config.toml
moe_layers = [4, 5, 6, 7, 8, 9, 10, 11]
router_score = "softmax"
balance_bias = true
norm = "rmsnorm"
norm_eps = 1e-06
lr = 0.00292
seq_len = 512
steps = 11674
Below are experts of layer 9 (counted from 0) of a mixture-of-experts language model. Rows are named router (the router's row for the expert), up (a neuron's input weights, with its number) and show model dimensions 256-319. Each number is 200 + 20 x the weight over its row's rms, rounded and kept within 0 to 999.
Before each expert's rows: "mostly gets" lists some tokens that are sent to it at least half of the time. This comes from a sample of Wikipedia text that the model never trained on.

# expert 60
mostly gets: " books", " law", "Species", " Love", " story", " God"
router,228,174,192,183,191,207,191,188,212,198,197,195,207,212,238,207,218,192,213,216,148,208,200,195,159,185,199,192,195,203,189,193,166,211,177,208,214,190,230,180,152,224,170,184,223,204,142,201,191,205,191,201,212,160,207,217,170,183,232,189,228,194,192,183
up0,177,188,213,219,208,197,229,152,237,172,210,189,211,174,182,225,231,214,158,166,249,230,174,218,186,169,179,213,208,166,201,211,191,198,194,172,200,203,200,190,206,185,206,184,185,215,192,168,168,261,188,218,197,205,190,171,191,198,207,187,201,198,207,165
up1,195,219,197,204,193,218,198,195,184,234,198,205,192,180,189,175,199,194,235,190,182,200,212,207,198,170,186,207,166,155,189,180,198,203,188,190,218,213,215,200,235,208,197,195,220,188,188,180,213,183,208,235,225,194,211,189,211,206,191,213,176,190,205,234
up2,215,226,177,206,161,198,195,165,230,181,192,246,212,228,198,187,188,191,222,199,192,208,181,171,205,149,168,217,196,191,185,226,224,208,202,203,206,189,241,224,201,191,171,185,221,221,174,249,204,191,186,179,194,191,223,194,177,194,221,212,228,184,172,205
up3,189,209,176,236,242,226,181,169,178,183,195,204,201,180,182,199,165,212,153,210,232,201,178,218,206,220,172,191,179,195,184,165,182,213,194,214,184,226,211,242,221,200,214,206,184,197,202,163,167,182,216,213,206,180,217,211,169,212,200,182,191,207,204,204
up4,190,174,220,212,199,198,210,190,221,228,172,198,215,195,233,199,186,191,178,203,222,211,216,193,210,206,179,237,197,212,184,165,203,193,224,227,208,191,237,222,185,196,185,182,221,208,229,181,170,215,207,191,197,179,198,237,175,163,206,235,239,171,175,209
up5,240,240,205,186,208,211,191,184,197,213,195,221,187,196,180,191,200,201,201,221,195,229,181,186,200,203,207,188,217,219,195,244,202,201,218,223,190,202,216,210,206,183,198,188,188,178,204,206,217,188,206,174,170,161,186,232,192,235,197,234,191,185,229,199
up6,214,210,204,198,176,179,229,221,214,242,220,191,226,182,203,197,232,199,236,202,197,221,172,176,187,204,183,189,203,203,189,218,206,199,200,207,158,219,178,205,248,176,195,185,190,171,196,200,211,225,237,207,214,202,221,185,200,214,230,198,166,214,202,232
up7,174,192,207,211,190,236,202,187,147,198,185,166,216,230,208,200,208,238,188,164,180,210,204,202,194,181,232,181,213,180,194,192,182,200,183,141,183,204,222,212,185,201,206,202,190,179,174,208,196,233,225,218,192,230,186,186,204,209,218,220,228,209,218,216
up8,229,178,195,203,179,196,215,241,222,233,196,204,186,207,171,200,230,188,240,176,223,208,214,194,184,195,193,226,180,215,247,181,209,216,194,235,214,210,227,188,221,182,153,207,200,218,174,194,220,211,179,189,200,187,209,197,215,217,208,196,153,187,192,204
up9,222,197,212,184,196,201,188,218,193,197,208,215,190,237,215,226,192,183,206,224,201,243,220,175,213,204,203,191,230,186,207,231,167,228,208,165,226,198,216,193,204,246,179,225,207,140,192,166,219,229,178,187,183,207,165,192,208,157,178,207,211,190,199,237
up10,196,203,162,195,226,200,215,192,179,199,167,220,204,203,223,182,192,226,170,186,198,200,204,180,151,196,169,210,185,219,147,212,221,202,159,198,199,174,239,175,205,214,216,192,156,238,196,201,167,196,193,206,193,164,200,220,196,197,162,210,167,218,177,197
up11,205,241,202,189,213,202,216,216,234,179,190,202,192,220,202,146,209,201,205,202,207,198,222,233,181,201,237,163,191,209,221,190,213,205,195,182,198,225,219,183,190,191,188,233,187,214,172,201,165,200,185,209,240,215,192,189,212,189,213,205,190,198,168,187
up12,197,199,219,193,168,186,198,196,199,188,209,225,188,185,173,191,204,207,221,151,185,196,201,196,188,217,185,171,176,189,200,182,179,215,207,201,219,208,199,164,184,193,201,222,219,210,202,194,205,158,190,177,197,209,192,217,204,174,191,200,189,230,172,190
up13,207,210,212,214,186,200,208,197,215,205,203,185,206,168,219,181,221,192,190,154,211,189,217,157,203,200,182,206,212,172,212,178,161,231,208,199,208,188,200,194,168,190,179,216,222,203,195,199,197,206,181,199,160,182,231,196,194,173,226,162,214,194,174,237
up14,193,212,200,195,210,233,214,148,192,194,227,214,149,191,198,192,213,204,248,167,191,194,216,198,237,212,232,201,191,166,251,227,199,206,236,217,234,185,220,153,185,196,184,213,185,207,207,219,199,207,221,197,200,192,215,233,202,201,186,189,192,192,212,198
up15,224,170,214,203,194,215,221,190,199,185,223,196,212,214,253,213,186,165,228,203,243,189,163,175,204,198,161,219,206,123,196,199,195,205,204,200,218,218,204,167,183,207,237,217,202,167,149,206,207,210,205,177,214,222,218,204,214,209,226,181,192,198,180,208
up16,204,181,184,198,218,187,186,224,190,236,184,217,178,198,183,187,209,172,204,193,163,211,211,214,225,209,205,220,206,182,218,195,211,184,203,226,183,205,199,193,190,176,183,201,174,201,198,235,194,181,176,187,194,217,253,187,189,183,174,172,241,186,224,209
up17,212,198,195,211,251,189,186,199,216,228,196,197,184,223,217,191,209,226,195,223,225,203,212,220,214,181,167,217,224,218,188,198,209,249,201,215,202,215,186,199,185,170,193,209,186,202,220,221,237,192,212,207,191,240,221,238,236,188,218,217,196,194,206,240
up18,207,185,214,214,193,209,200,184,198,177,214,201,188,196,216,214,181,187,227,205,203,189,188,173,200,181,186,191,236,211,208,227,182,185,161,211,219,205,214,229,200,212,200,164,208,246,187,226,189,223,171,207,197,191,178,186,226,168,198,249,222,178,191,190
up19,236,183,213,212,217,159,205,207,215,178,214,191,235,207,163,184,169,202,184,189,187,193,151,187,181,182,177,212,238,215,183,174,203,189,180,222,185,201,202,196,235,190,187,159,221,244,183,189,201,204,210,201,212,236,206,182,233,175,196,219,191,180,192,184
up20,196,178,220,188,191,237,186,184,216,195,187,219,200,191,190,221,218,222,192,239,187,209,187,165,201,197,191,218,211,211,226,201,183,216,189,216,223,201,205,193,192,185,236,172,196,162,219,187,210,208,203,208,233,183,168,216,180,171,203,232,210,211,190,182
up21,185,209,208,202,244,224,261,219,191,175,202,213,225,195,179,202,187,211,205,190,171,198,185,209,258,217,251,211,198,198,173,219,215,217,233,218,175,196,168,224,199,172,199,210,224,204,182,187,225,229,200,183,195,205,206,213,165,214,209,207,179,224,184,212
up22,200,213,186,202,215,222,209,231,201,198,151,186,200,180,208,176,229,187,249,211,174,187,161,171,191,155,208,183,209,176,196,207,246,191,194,204,211,199,243,197,203,209,208,181,211,174,196,201,163,190,226,210,181,204,178,221,209,154,201,207,184,205,184,194
up23,211,238,232,187,200,223,217,186,185,163,177,196,174,199,196,228,161,221,198,201,199,200,204,245,197,188,212,201,211,152,203,211,204,191,206,185,220,208,193,174,216,194,177,214,221,230,183,202,178,170,197,191,240,223,176,197,174,202,216,235,220,206,188,196
up24,219,173,206,205,178,208,167,237,217,187,212,201,188,173,204,195,182,187,190,208,246,190,212,147,192,164,231,190,192,217,214,162,206,164,204,224,224,193,180,195,184,205,191,216,198,235,207,166,222,176,208,180,246,189,233,202,200,235,233,168,202,222,206,180
up25,191,204,216,200,204,207,186,218,196,214,185,184,175,169,217,175,206,176,202,200,189,222,217,191,196,194,218,172,214,213,182,202,202,214,243,195,207,203,205,208,171,215,192,224,206,184,201,175,191,206,194,245,202,198,186,199,207,233,179,199,202,187,220,223
up26,188,212,227,210,216,199,207,225,202,212,232,220,220,203,231,210,216,207,188,193,178,223,254,212,164,206,213,212,231,212,189,205,218,215,234,187,200,200,228,197,162,237,178,224,188,202,236,188,218,196,189,210,200,156,221,161,165,223,219,193,208,218,204,186
up27,191,200,197,177,207,172,234,205,215,204,250,188,195,197,198,179,190,215,206,237,203,197,233,223,190,182,185,201,198,199,190,201,220,197,206,196,197,166,188,186,211,199,180,228,192,173,174,173,173,227,210,221,209,190,194,177,148,210,210,230,226,197,213,216
up28,210,188,196,195,187,184,156,150,221,201,206,208,176,180,179,192,184,180,179,182,214,210,204,234,227,210,224,204,193,226,206,204,245,162,197,171,184,194,214,227,188,211,217,199,184,191,213,180,188,193,206,203,239,201,226,203,181,177,194,211,175,221,157,189
up29,210,207,201,222,216,215,204,190,193,240,197,205,152,195,198,184,190,211,190,211,222,183,201,173,189,185,210,204,226,225,181,204,199,203,160,241,184,224,194,146,201,204,203,197,191,164,212,224,177,196,174,199,223,212,221,205,236,212,219,182,185,201,185,199
up30,201,166,201,151,199,221,207,179,209,198,211,213,185,210,207,218,227,199,199,203,187,228,212,208,201,190,236,197,182,193,185,197,208,196,215,212,201,196,179,219,198,230,196,200,233,240,176,244,226,218,177,154,216,189,208,213,203,206,233,216,197,207,188,209
up31,224,182,207,187,221,209,213,208,177,186,169,188,206,202,229,216,172,207,166,228,169,237,198,215,238,196,200,211,178,184,173,210,167,208,196,209,211,207,202,208,219,204,201,192,193,207,207,166,228,193,194,219,221,221,198,189,193,175,216,228,180,190,213,162
up32,217,215,210,186,183,205,217,206,211,230,205,226,220,190,214,206,217,187,226,207,217,182,204,208,206,205,210,202,196,213,186,205,201,239,229,187,152,201,200,209,201,182,207,192,210,212,198,193,214,198,190,174,215,167,208,202,213,212,216,184,239,182,198,224
up33,178,196,171,180,175,169,193,242,217,235,216,209,180,187,216,203,211,210,204,189,199,186,208,194,205,166,186,192,189,210,200,171,180,189,157,176,226,210,218,191,190,176,174,162,192,163,182,176,159,214,219,218,183,153,212,184,227,163,173,180,191,194,229,216
up34,192,212,197,179,231,210,200,185,191,202,197,166,206,185,186,208,209,210,210,226,244,213,197,208,188,177,232,160,203,205,184,204,181,196,225,202,222,218,197,185,233,215,216,219,234,189,205,166,198,220,196,176,213,183,182,196,229,192,249,213,199,211,165,222

# expert 13
mostly gets: " However", " however", " There", "There", " saying", " stated"
router,223,217,206,182,180,186,188,187,182,208,205,194,206,212,212,207,216,231,180,203,215,218,173,187,167,214,146,203,224,219,185,221,185,215,209,224,211,192,210,158,177,219,212,204,170,203,198,220,215,194,222,183,202,239,210,176,191,244,147,199,199,195,189,196
up0,221,193,176,198,209,188,184,211,185,213,179,242,202,176,198,176,197,196,207,175,217,214,199,211,203,218,181,200,224,195,217,197,187,175,190,191,219,200,210,172,233,201,208,192,222,204,195,231,189,179,181,193,213,204,238,184,220,177,204,208,185,189,220,184
up1,202,204,191,200,218,180,191,168,230,192,235,169,230,175,200,169,178,171,185,167,200,212,206,229,229,180,207,194,183,183,178,204,222,234,192,214,219,206,213,206,185,216,207,188,176,197,216,218,180,208,208,179,191,216,250,222,190,207,192,215,210,242,207,188
up2,181,198,181,200,196,192,214,224,213,195,186,193,171,238,200,183,190,224,192,190,168,191,198,195,244,205,123,201,219,163,212,212,185,200,168,189,152,213,224,176,206,232,204,186,214,184,180,208,188,193,187,219,196,210,200,176,203,202,195,221,239,244,212,220
up3,239,236,225,198,195,223,202,206,148,208,215,230,223,166,194,205,233,202,181,185,180,181,205,182,188,205,193,162,152,169,202,183,209,191,199,190,213,202,193,221,222,200,182,198,160,219,203,198,203,206,210,189,172,221,204,215,169,204,161,214,182,181,215,192
up4,189,193,180,168,186,233,195,201,205,172,187,205,179,257,256,200,211,200,177,214,169,216,207,200,169,210,177,182,195,201,201,195,182,232,210,190,207,180,201,193,189,175,190,186,215,199,183,208,213,187,200,194,181,198,208,194,166,196,203,200,189,195,198,200
up5,214,221,243,188,209,226,217,208,220,190,211,260,178,204,182,233,195,237,217,201,216,169,195,165,177,178,186,220,216,218,177,214,224,227,171,226,203,203,202,204,213,214,181,198,153,191,190,217,218,242,212,239,187,195,224,211,252,209,202,195,179,211,185,188
up6,199,160,247,218,237,190,203,221,208,194,195,231,196,209,192,214,216,204,211,217,196,201,193,203,181,178,194,255,229,174,206,204,241,217,178,206,222,231,182,205,216,204,206,153,190,203,200,194,220,206,194,199,186,219,190,163,198,194,193,230,180,229,208,174
up7,174,231,186,173,181,189,191,177,162,218,196,187,181,222,181,212,231,227,233,231,204,187,206,244,200,211,254,225,173,237,206,206,172,221,225,178,181,206,172,204,196,188,189,176,211,239,226,206,192,225,186,204,226,191,213,185,210,214,194,214,190,197,190,205
up8,204,191,198,181,220,236,181,223,202,187,223,228,196,204,181,195,210,215,216,179,204,216,181,182,209,184,170,223,186,208,175,217,201,200,211,199,193,210,197,162,187,233,185,231,200,183,212,215,213,210,219,195,208,215,203,171,222,232,188,198,190,200,209,205
up9,234,165,165,168,203,217,217,164,196,201,200,202,202,224,219,171,172,166,223,201,188,212,194,212,183,156,215,250,222,219,213,214,169,186,184,171,179,180,194,196,167,200,183,211,198,213,191,221,206,193,198,184,173,186,241,183,223,188,217,179,203,201,221,237
up10,203,207,190,201,233,216,207,207,178,192,216,194,180,197,187,204,198,218,207,206,201,195,177,201,181,183,195,201,234,212,148,194,218,242,226,212,215,197,192,214,206,219,191,170,193,192,204,191,198,168,206,222,206,192,204,195,220,226,223,161,171,224,190,199
up11,171,214,212,208,194,238,195,193,200,236,204,191,211,191,174,198,193,214,209,194,219,220,186,221,200,211,169,216,203,195,199,201,218,214,219,184,204,190,200,213,224,207,183,233,206,180,209,240,176,192,188,215,149,234,220,234,184,191,197,164,155,213,193,202
up12,228,185,224,145,247,171,164,181,207,208,222,193,189,172,230,204,191,203,205,214,221,191,175,197,184,205,193,234,198,215,231,190,181,202,210,201,191,201,164,186,211,188,216,187,217,213,174,198,234,184,217,222,197,209,203,188,204,210,187,200,199,224,217,203
up13,223,226,195,168,198,210,203,183,178,197,203,194,193,226,244,223,199,207,192,220,202,193,194,183,162,223,173,180,184,181,218,217,189,212,192,202,217,188,196,211,149,187,197,185,208,187,189,213,174,212,213,208,188,202,213,199,150,176,193,169,187,203,161,208
up14,195,208,202,161,182,190,181,211,163,239,196,174,215,192,199,213,181,209,187,213,200,143,230,217,194,217,205,197,151,232,225,211,186,180,206,154,191,217,221,204,203,233,196,228,180,206,191,194,167,210,195,183,193,168,204,204,211,198,185,204,202,180,216,169
up15,225,240,209,195,204,190,209,206,192,215,210,193,205,199,185,220,181,171,171,214,184,193,197,210,225,204,222,160,192,191,199,168,207,208,198,177,214,197,183,217,173,193,189,229,196,223,202,183,207,175,177,217,235,211,206,164,214,225,175,195,206,181,205,172
up16,183,183,153,145,206,209,202,181,194,200,199,200,197,189,173,221,212,204,183,232,184,234,211,183,171,192,186,236,202,173,228,196,182,187,202,208,184,175,204,207,227,198,225,197,183,215,207,193,231,199,196,204,179,174,208,160,194,158,195,201,214,165,194,195
up17,173,221,210,192,199,182,236,171,200,169,234,163,190,188,180,179,214,196,181,167,214,189,204,151,218,183,207,198,205,187,177,192,198,217,213,186,198,159,186,252,218,225,212,210,187,195,211,189,177,195,203,179,173,217,177,209,184,238,230,184,223,207,224,202
up18,201,218,148,246,213,184,247,241,197,204,224,217,206,161,215,197,237,223,174,210,201,194,166,199,190,191,250,179,177,224,198,200,231,197,211,203,185,188,196,200,207,194,244,242,204,186,201,212,200,181,203,193,203,216,188,176,226,225,218,218,217,220,225,226
up19,193,185,214,206,213,186,236,182,218,210,226,195,219,188,220,193,219,225,204,173,200,224,163,148,214,181,198,189,214,209,201,162,213,226,178,187,167,215,225,227,202,211,191,151,173,219,211,205,201,179,201,187,217,215,174,177,188,220,226,222,205,245,164,201
up20,191,246,204,210,225,240,184,191,216,248,172,228,209,206,209,237,192,178,179,223,204,218,206,204,174,203,185,200,195,220,201,199,192,223,187,164,197,208,208,165,180,204,204,228,209,195,204,184,216,214,188,255,158,195,177,225,237,130,194,211,178,181,234,201
up21,201,184,194,218,209,186,194,200,174,212,211,181,199,199,213,206,192,230,191,194,223,167,211,201,174,184,178,197,210,202,197,184,179,191,188,217,181,194,187,206,224,188,216,205,207,202,223,186,216,198,194,245,199,211,222,202,238,188,237,211,221,220,204,203
up22,199,187,187,221,193,222,217,201,218,218,202,186,189,172,170,201,174,204,189,217,211,205,199,216,195,182,211,169,190,233,191,178,199,178,180,236,171,191,206,214,245,155,226,168,167,229,210,219,196,185,221,194,183,211,225,165,214,178,189,182,182,200,212,225
up23,201,217,186,212,195,202,207,193,174,205,214,203,189,204,216,184,196,206,202,217,209,201,192,187,178,208,199,210,193,196,198,189,185,240,192,198,221,214,218,167,189,157,197,199,223,211,192,202,174,229,192,228,207,170,204,167,185,208,161,204,211,146,202,203
up24,195,235,214,211,171,187,188,235,216,215,156,218,206,230,209,235,165,215,197,208,199,179,222,188,220,189,190,215,206,190,185,185,230,206,190,226,182,228,234,174,166,214,217,203,205,199,187,238,171,237,216,231,221,210,202,186,213,234,212,209,203,174,164,206
up25,220,205,213,193,208,192,201,205,176,225,200,153,208,185,207,202,174,183,181,214,197,206,209,207,180,182,227,223,162,225,244,177,209,212,199,203,185,188,163,186,239,196,166,187,192,200,161,161,169,234,183,189,209,196,199,200,208,214,203,203,189,213,240,198
up26,221,177,197,254,206,164,195,198,224,187,212,222,171,210,195,193,197,188,172,236,182,181,229,180,184,199,245,219,152,187,199,210,198,197,204,224,188,233,186,212,195,203,183,184,227,200,198,210,189,229,154,214,213,215,205,195,198,226,195,184,223,216,207,201
up27,200,192,228,211,199,181,208,233,215,214,199,242,180,176,224,193,190,219,208,194,180,173,194,190,209,191,178,188,231,231,198,217,201,226,177,205,186,226,197,178,219,212,199,227,166,171,222,212,198,197,165,195,215,199,157,214,205,225,188,183,211,207,205,201
up28,254,229,218,219,191,200,206,208,191,179,204,189,194,215,206,180,211,220,209,187,151,217,183,232,177,206,230,224,217,178,188,216,174,183,174,249,207,211,194,177,216,218,189,235,191,188,198,215,209,188,190,229,206,199,188,192,222,201,208,187,167,208,210,178
up29,180,176,210,176,190,177,197,187,217,205,190,178,211,188,204,192,207,208,170,191,189,220,198,178,168,225,184,211,207,194,228,169,163,224,184,217,189,194,191,189,217,212,212,200,195,198,205,225,234,192,226,200,199,206,199,202,194,258,189,191,200,208,229,226
up30,183,200,202,186,218,196,182,203,186,207,237,215,171,172,213,217,219,214,179,195,230,180,152,201,190,233,219,202,228,233,216,212,216,198,215,197,205,250,216,227,235,208,220,182,154,185,218,181,231,197,175,198,217,197,217,215,208,201,197,217,192,207,211,209
up31,156,210,217,227,191,225,217,199,192,185,207,218,196,195,204,222,161,184,185,161,230,204,214,177,207,186,170,203,223,168,200,220,180,200,203,188,236,208,190,191,202,203,226,188,216,168,229,147,185,188,210,186,155,199,211,176,208,185,206,215,187,191,198,183
up32,180,191,197,187,188,215,200,201,203,203,168,222,220,212,189,163,183,202,180,204,194,221,193,238,181,186,214,209,177,170,204,231,198,200,195,204,194,188,168,205,212,222,206,206,219,177,222,211,180,232,195,217,176,183,205,220,176,220,220,197,193,181,188,169
up33,219,230,220,156,204,200,216,205,231,220,178,223,222,228,226,209,190,177,173,201,196,223,200,191,164,201,140,191,205,198,202,199,218,227,215,206,180,192,249,169,185,168,195,220,162,224,196,213,229,231,204,197,213,193,220,176,210,210,167,221,214,187,207,204
up34,191,197,148,199,216,202,219,203,209,216,191,185,212,244,140,233,201,196,222,186,173,180,203,209,163,175,179,208,181,176,212,201,183,182,150,200,208,191,182,209,184,190,214,183,211,208,200,223,204,210,159,202,194,188,200,225,218,171,244,210,203,194,210,232

# expert 55
mostly gets: " receptor", " sound", " body", " hair", " design", " material"
router,197,212,191,218,216,204,189,211,166,167,202,205,227,224,234,214,209,217,203,217,187,201,186,179,167,198,170,204,236,212,210,191,209,180,206,187,205,233,207,209,180,188,208,200,191,208,212,177,193,179,172,164,164,210,153,180,189,212,200,208,259,231,218,177
up0,192,188,210,244,224,213,196,216,194,188,184,176,206,211,185,249,225,203,198,181,197,215,199,165,203,214,199,175,195,221,191,165,233,200,192,218,173,189,181,180,236,188,218,192,202,200,197,163,207,179,195,208,173,205,191,183,154,207,200,190,205,205,195,206
up1,226,175,212,184,160,168,196,236,212,211,170,179,223,188,192,212,174,217,187,205,211,220,230,234,189,203,183,227,178,191,166,197,185,236,213,225,189,207,187,205,182,193,224,187,178,175,229,198,224,227,181,221,173,195,215,224,230,218,228,165,203,192,242,204
up2,213,192,187,221,193,221,174,206,159,181,217,167,211,198,194,192,166,189,208,199,219,208,177,195,203,196,203,235,223,203,214,195,186,210,206,197,212,192,218,207,188,177,150,201,245,212,229,200,190,211,170,222,204,194,194,188,201,191,215,180,192,190,210,193
up3,202,179,197,215,218,203,149,214,181,178,175,192,207,194,181,215,174,188,177,171,227,210,192,197,214,244,191,210,205,160,195,201,226,174,204,202,194,226,178,197,207,207,210,191,174,206,242,196,212,193,177,192,164,209,212,215,199,181,202,215,190,203,225,190
up4,192,233,200,194,184,170,212,204,191,210,169,209,188,195,197,221,184,205,173,198,207,241,220,230,201,191,186,223,234,178,209,217,188,177,174,173,213,218,187,199,201,212,203,180,198,191,193,201,238,202,203,178,218,204,216,206,207,195,174,206,233,192,225,235
up5,191,191,180,203,180,182,247,262,188,171,164,175,189,235,163,200,211,201,192,186,166,194,228,203,179,216,196,178,187,210,188,196,208,200,202,220,209,183,218,219,202,188,152,233,224,243,189,213,187,164,206,193,192,186,180,180,184,192,203,192,244,176,150,167
up6,191,187,216,193,200,162,204,185,194,191,185,198,187,189,182,222,202,236,177,202,204,193,239,192,207,238,203,193,228,212,247,187,209,186,182,209,195,198,197,224,224,198,195,169,167,202,200,227,206,225,210,184,162,195,171,210,234,186,200,192,191,230,219,164
up7,200,201,182,201,206,237,222,214,224,197,184,179,205,210,192,179,170,205,184,191,192,195,207,228,166,207,213,186,203,211,169,214,225,205,202,206,188,193,223,207,178,188,201,234,230,179,184,192,179,185,217,206,200,207,191,216,173,208,172,185,169,205,191,225
up8,187,203,200,221,193,220,169,195,187,196,185,228,214,221,208,182,195,230,181,224,186,192,203,228,187,175,202,225,213,179,266,202,232,189,184,220,212,198,207,193,186,231,191,189,199,199,186,178,205,197,261,197,207,183,202,212,217,222,204,208,183,189,181,202
up9,225,178,202,196,194,213,199,203,194,210,223,195,194,185,208,223,190,197,193,187,192,235,217,205,188,233,201,210,182,193,220,183,196,187,228,182,183,222,219,181,195,194,198,197,181,198,216,205,202,210,228,201,195,186,172,207,230,226,213,196,204,192,199,193
up10,200,264,181,198,162,182,192,180,178,181,182,219,174,215,222,216,212,183,183,220,187,229,194,204,221,212,208,180,174,210,248,209,213,198,217,173,202,214,206,208,202,206,205,229,220,182,194,192,247,197,199,185,190,179,186,208,206,195,212,197,213,203,206,203
up11,190,226,215,163,155,192,172,230,193,159,205,219,141,184,191,196,173,204,218,188,184,209,176,184,173,213,236,186,210,186,182,160,194,192,180,234,198,193,229,192,191,210,215,181,220,227,172,205,198,160,196,203,187,192,223,188,189,224,210,204,215,212,208,198
up12,183,244,188,197,186,157,196,202,225,187,182,166,166,214,222,217,209,201,222,201,183,237,195,214,167,207,165,193,191,213,175,197,188,216,206,172,192,184,198,174,198,230,183,198,221,210,197,199,228,202,178,136,199,243,205,200,200,192,163,205,185,204,192,200
up13,208,195,194,174,192,222,213,192,188,211,186,207,150,229,175,204,223,251,195,191,214,190,189,202,200,198,171,171,161,213,207,230,212,201,163,186,188,168,232,185,178,211,198,209,205,162,232,192,195,188,187,230,256,215,203,227,177,178,167,219,174,213,235,209
up14,216,214,227,192,240,208,225,204,211,199,207,190,205,208,199,208,188,215,222,202,199,197,226,239,158,192,207,211,193,223,190,218,194,208,172,255,235,184,248,204,184,190,200,193,199,207,173,178,184,215,188,224,165,210,192,202,189,179,183,207,216,217,212,201
up15,210,167,218,220,190,231,213,175,211,213,214,186,203,170,223,248,178,180,208,225,214,184,189,188,191,183,207,212,201,188,215,206,175,229,196,206,227,181,207,187,187,199,235,185,184,191,210,203,174,173,222,199,209,194,231,224,205,211,197,193,224,215,198,197
up16,185,225,209,207,181,234,209,197,192,205,220,211,158,178,226,217,177,187,210,218,227,221,200,213,163,262,164,196,218,211,197,174,194,238,179,229,178,209,175,199,209,164,189,176,175,160,233,198,183,191,217,227,182,195,165,174,227,209,215,204,223,227,161,204
up17,217,214,223,250,208,175,197,204,172,212,169,214,208,237,223,213,191,177,231,207,219,168,217,184,206,202,216,175,210,201,189,190,212,218,212,219,172,180,200,190,192,206,212,206,190,218,189,201,208,181,176,203,193,189,185,217,226,197,166,190,196,207,205,204
up18,213,211,201,240,159,232,215,209,230,198,202,204,199,196,218,185,209,192,185,196,218,198,200,218,205,190,195,222,213,220,187,208,229,193,174,210,224,194,203,206,210,197,188,180,207,185,203,176,180,199,197,193,162,183,191,216,208,191,200,171,171,189,206,178
up19,191,188,200,197,185,195,186,197,216,185,192,209,184,150,200,193,161,181,177,189,183,144,203,229,196,227,197,216,243,175,215,247,235,213,188,231,211,192,186,170,209,229,190,182,216,191,226,192,246,202,202,208,201,234,189,202,192,200,238,205,205,202,213,204
up20,195,255,195,182,222,195,221,240,211,184,200,210,161,219,196,201,208,211,194,193,180,158,202,180,200,221,204,198,213,187,199,184,227,170,178,220,195,184,207,184,203,198,202,213,176,202,205,179,198,208,195,213,175,168,166,174,204,182,193,192,196,230,253,194
up21,206,228,203,183,216,169,162,158,262,190,208,195,172,212,203,201,180,190,200,202,179,226,216,181,197,220,171,221,230,205,203,213,180,167,188,202,214,200,221,223,201,245,185,203,178,204,173,202,228,217,193,210,209,194,193,192,212,228,208,198,238,185,196,236
up22,243,215,167,215,189,200,174,187,163,236,165,176,214,222,202,191,200,212,218,190,248,180,189,170,173,212,187,207,167,185,193,230,215,257,220,186,202,185,208,201,235,220,164,190,200,219,209,157,202,201,185,234,202,241,184,214,187,204,195,196,173,221,179,224
up23,198,186,185,184,202,189,189,231,251,201,218,202,183,190,194,194,169,217,172,187,148,155,174,200,211,191,186,202,180,217,218,208,221,223,228,135,214,187,206,133,212,167,227,195,187,229,210,195,242,227,242,180,205,220,202,204,184,189,181,206,169,193,194,175
up24,192,217,223,194,182,191,187,192,218,180,252,187,190,224,202,233,194,231,182,214,185,222,235,185,226,194,162,192,225,183,170,207,195,209,175,221,198,213,188,189,206,190,248,211,171,212,215,217,175,233,200,228,188,197,181,181,191,214,197,209,218,218,219,187
up25,230,214,216,234,183,220,209,202,205,203,190,170,185,205,209,204,225,208,207,228,193,195,194,201,189,226,181,191,187,201,167,197,204,223,197,200,191,205,162,194,208,205,201,248,190,184,196,198,200,214,232,180,202,211,192,202,232,211,164,201,209,193,195,204
up26,216,195,223,223,221,193,214,204,181,174,179,256,198,204,220,199,183,199,220,188,227,215,200,168,230,217,173,212,193,197,219,213,218,187,220,217,200,202,185,211,248,169,211,174,204,207,200,199,167,203,190,208,180,192,183,214,178,189,200,141,253,219,183,200
up27,189,225,204,173,209,182,259,210,247,239,209,231,204,222,188,227,233,223,185,170,187,194,204,195,182,202,221,207,212,210,171,192,187,238,177,240,191,203,191,210,176,185,232,193,202,170,193,226,164,187,223,204,184,196,238,197,202,201,156,194,195,177,170,196
up28,201,171,200,205,195,189,215,226,216,205,176,206,192,216,219,175,180,167,229,234,214,198,181,189,172,204,179,209,206,166,190,165,216,201,186,190,192,215,227,188,194,217,183,221,243,199,192,188,207,190,174,234,185,169,164,185,206,175,204,169,207,169,178,230
up29,228,205,181,213,177,205,190,201,184,192,215,199,183,223,223,216,211,196,196,216,192,204,204,164,186,205,198,197,239,222,185,207,230,172,210,197,242,211,211,210,205,172,227,211,168,181,191,225,226,181,203,196,201,223,158,196,173,234,234,188,206,227,198,182
up30,224,215,179,225,215,172,205,198,222,212,194,200,192,221,167,225,234,237,197,171,194,207,184,190,177,163,192,197,189,194,184,186,215,197,171,205,216,206,230,180,183,186,197,207,212,207,172,217,215,185,229,211,202,214,187,195,209,245,215,245,195,182,227,168
up31,185,229,191,204,198,193,214,207,178,208,193,197,188,185,185,183,194,216,207,176,190,203,187,228,244,184,193,171,218,200,204,195,191,209,180,225,201,179,182,202,189,201,216,210,149,182,214,181,188,213,199,197,176,165,216,209,182,191,230,195,211,224,215,191
up32,185,199,179,210,193,199,231,233,178,185,234,194,204,174,151,187,196,203,158,167,200,186,160,205,193,185,192,198,222,199,227,222,209,211,207,171,198,206,225,191,227,192,197,203,189,217,238,196,223,166,177,213,194,207,161,167,189,181,170,203,217,223,177,198
up33,211,180,188,160,202,168,187,188,199,224,205,191,200,195,207,212,192,224,159,204,193,221,230,251,194,190,205,207,166,232,198,190,202,220,211,167,190,175,193,206,164,232,204,188,224,230,176,189,216,223,204,181,242,202,184,185,189,170,186,205,178,232,202,195
up34,203,214,149,165,197,184,187,207,195,201,207,194,204,189,221,203,207,214,197,219,180,191,199,229,212,193,205,199,186,182,228,177,179,223,226,209,215,207,218,204,213,187,196,213,208,194,220,185,200,173,192,179,181,205,202,227,226,224,209,188,180,207,170,198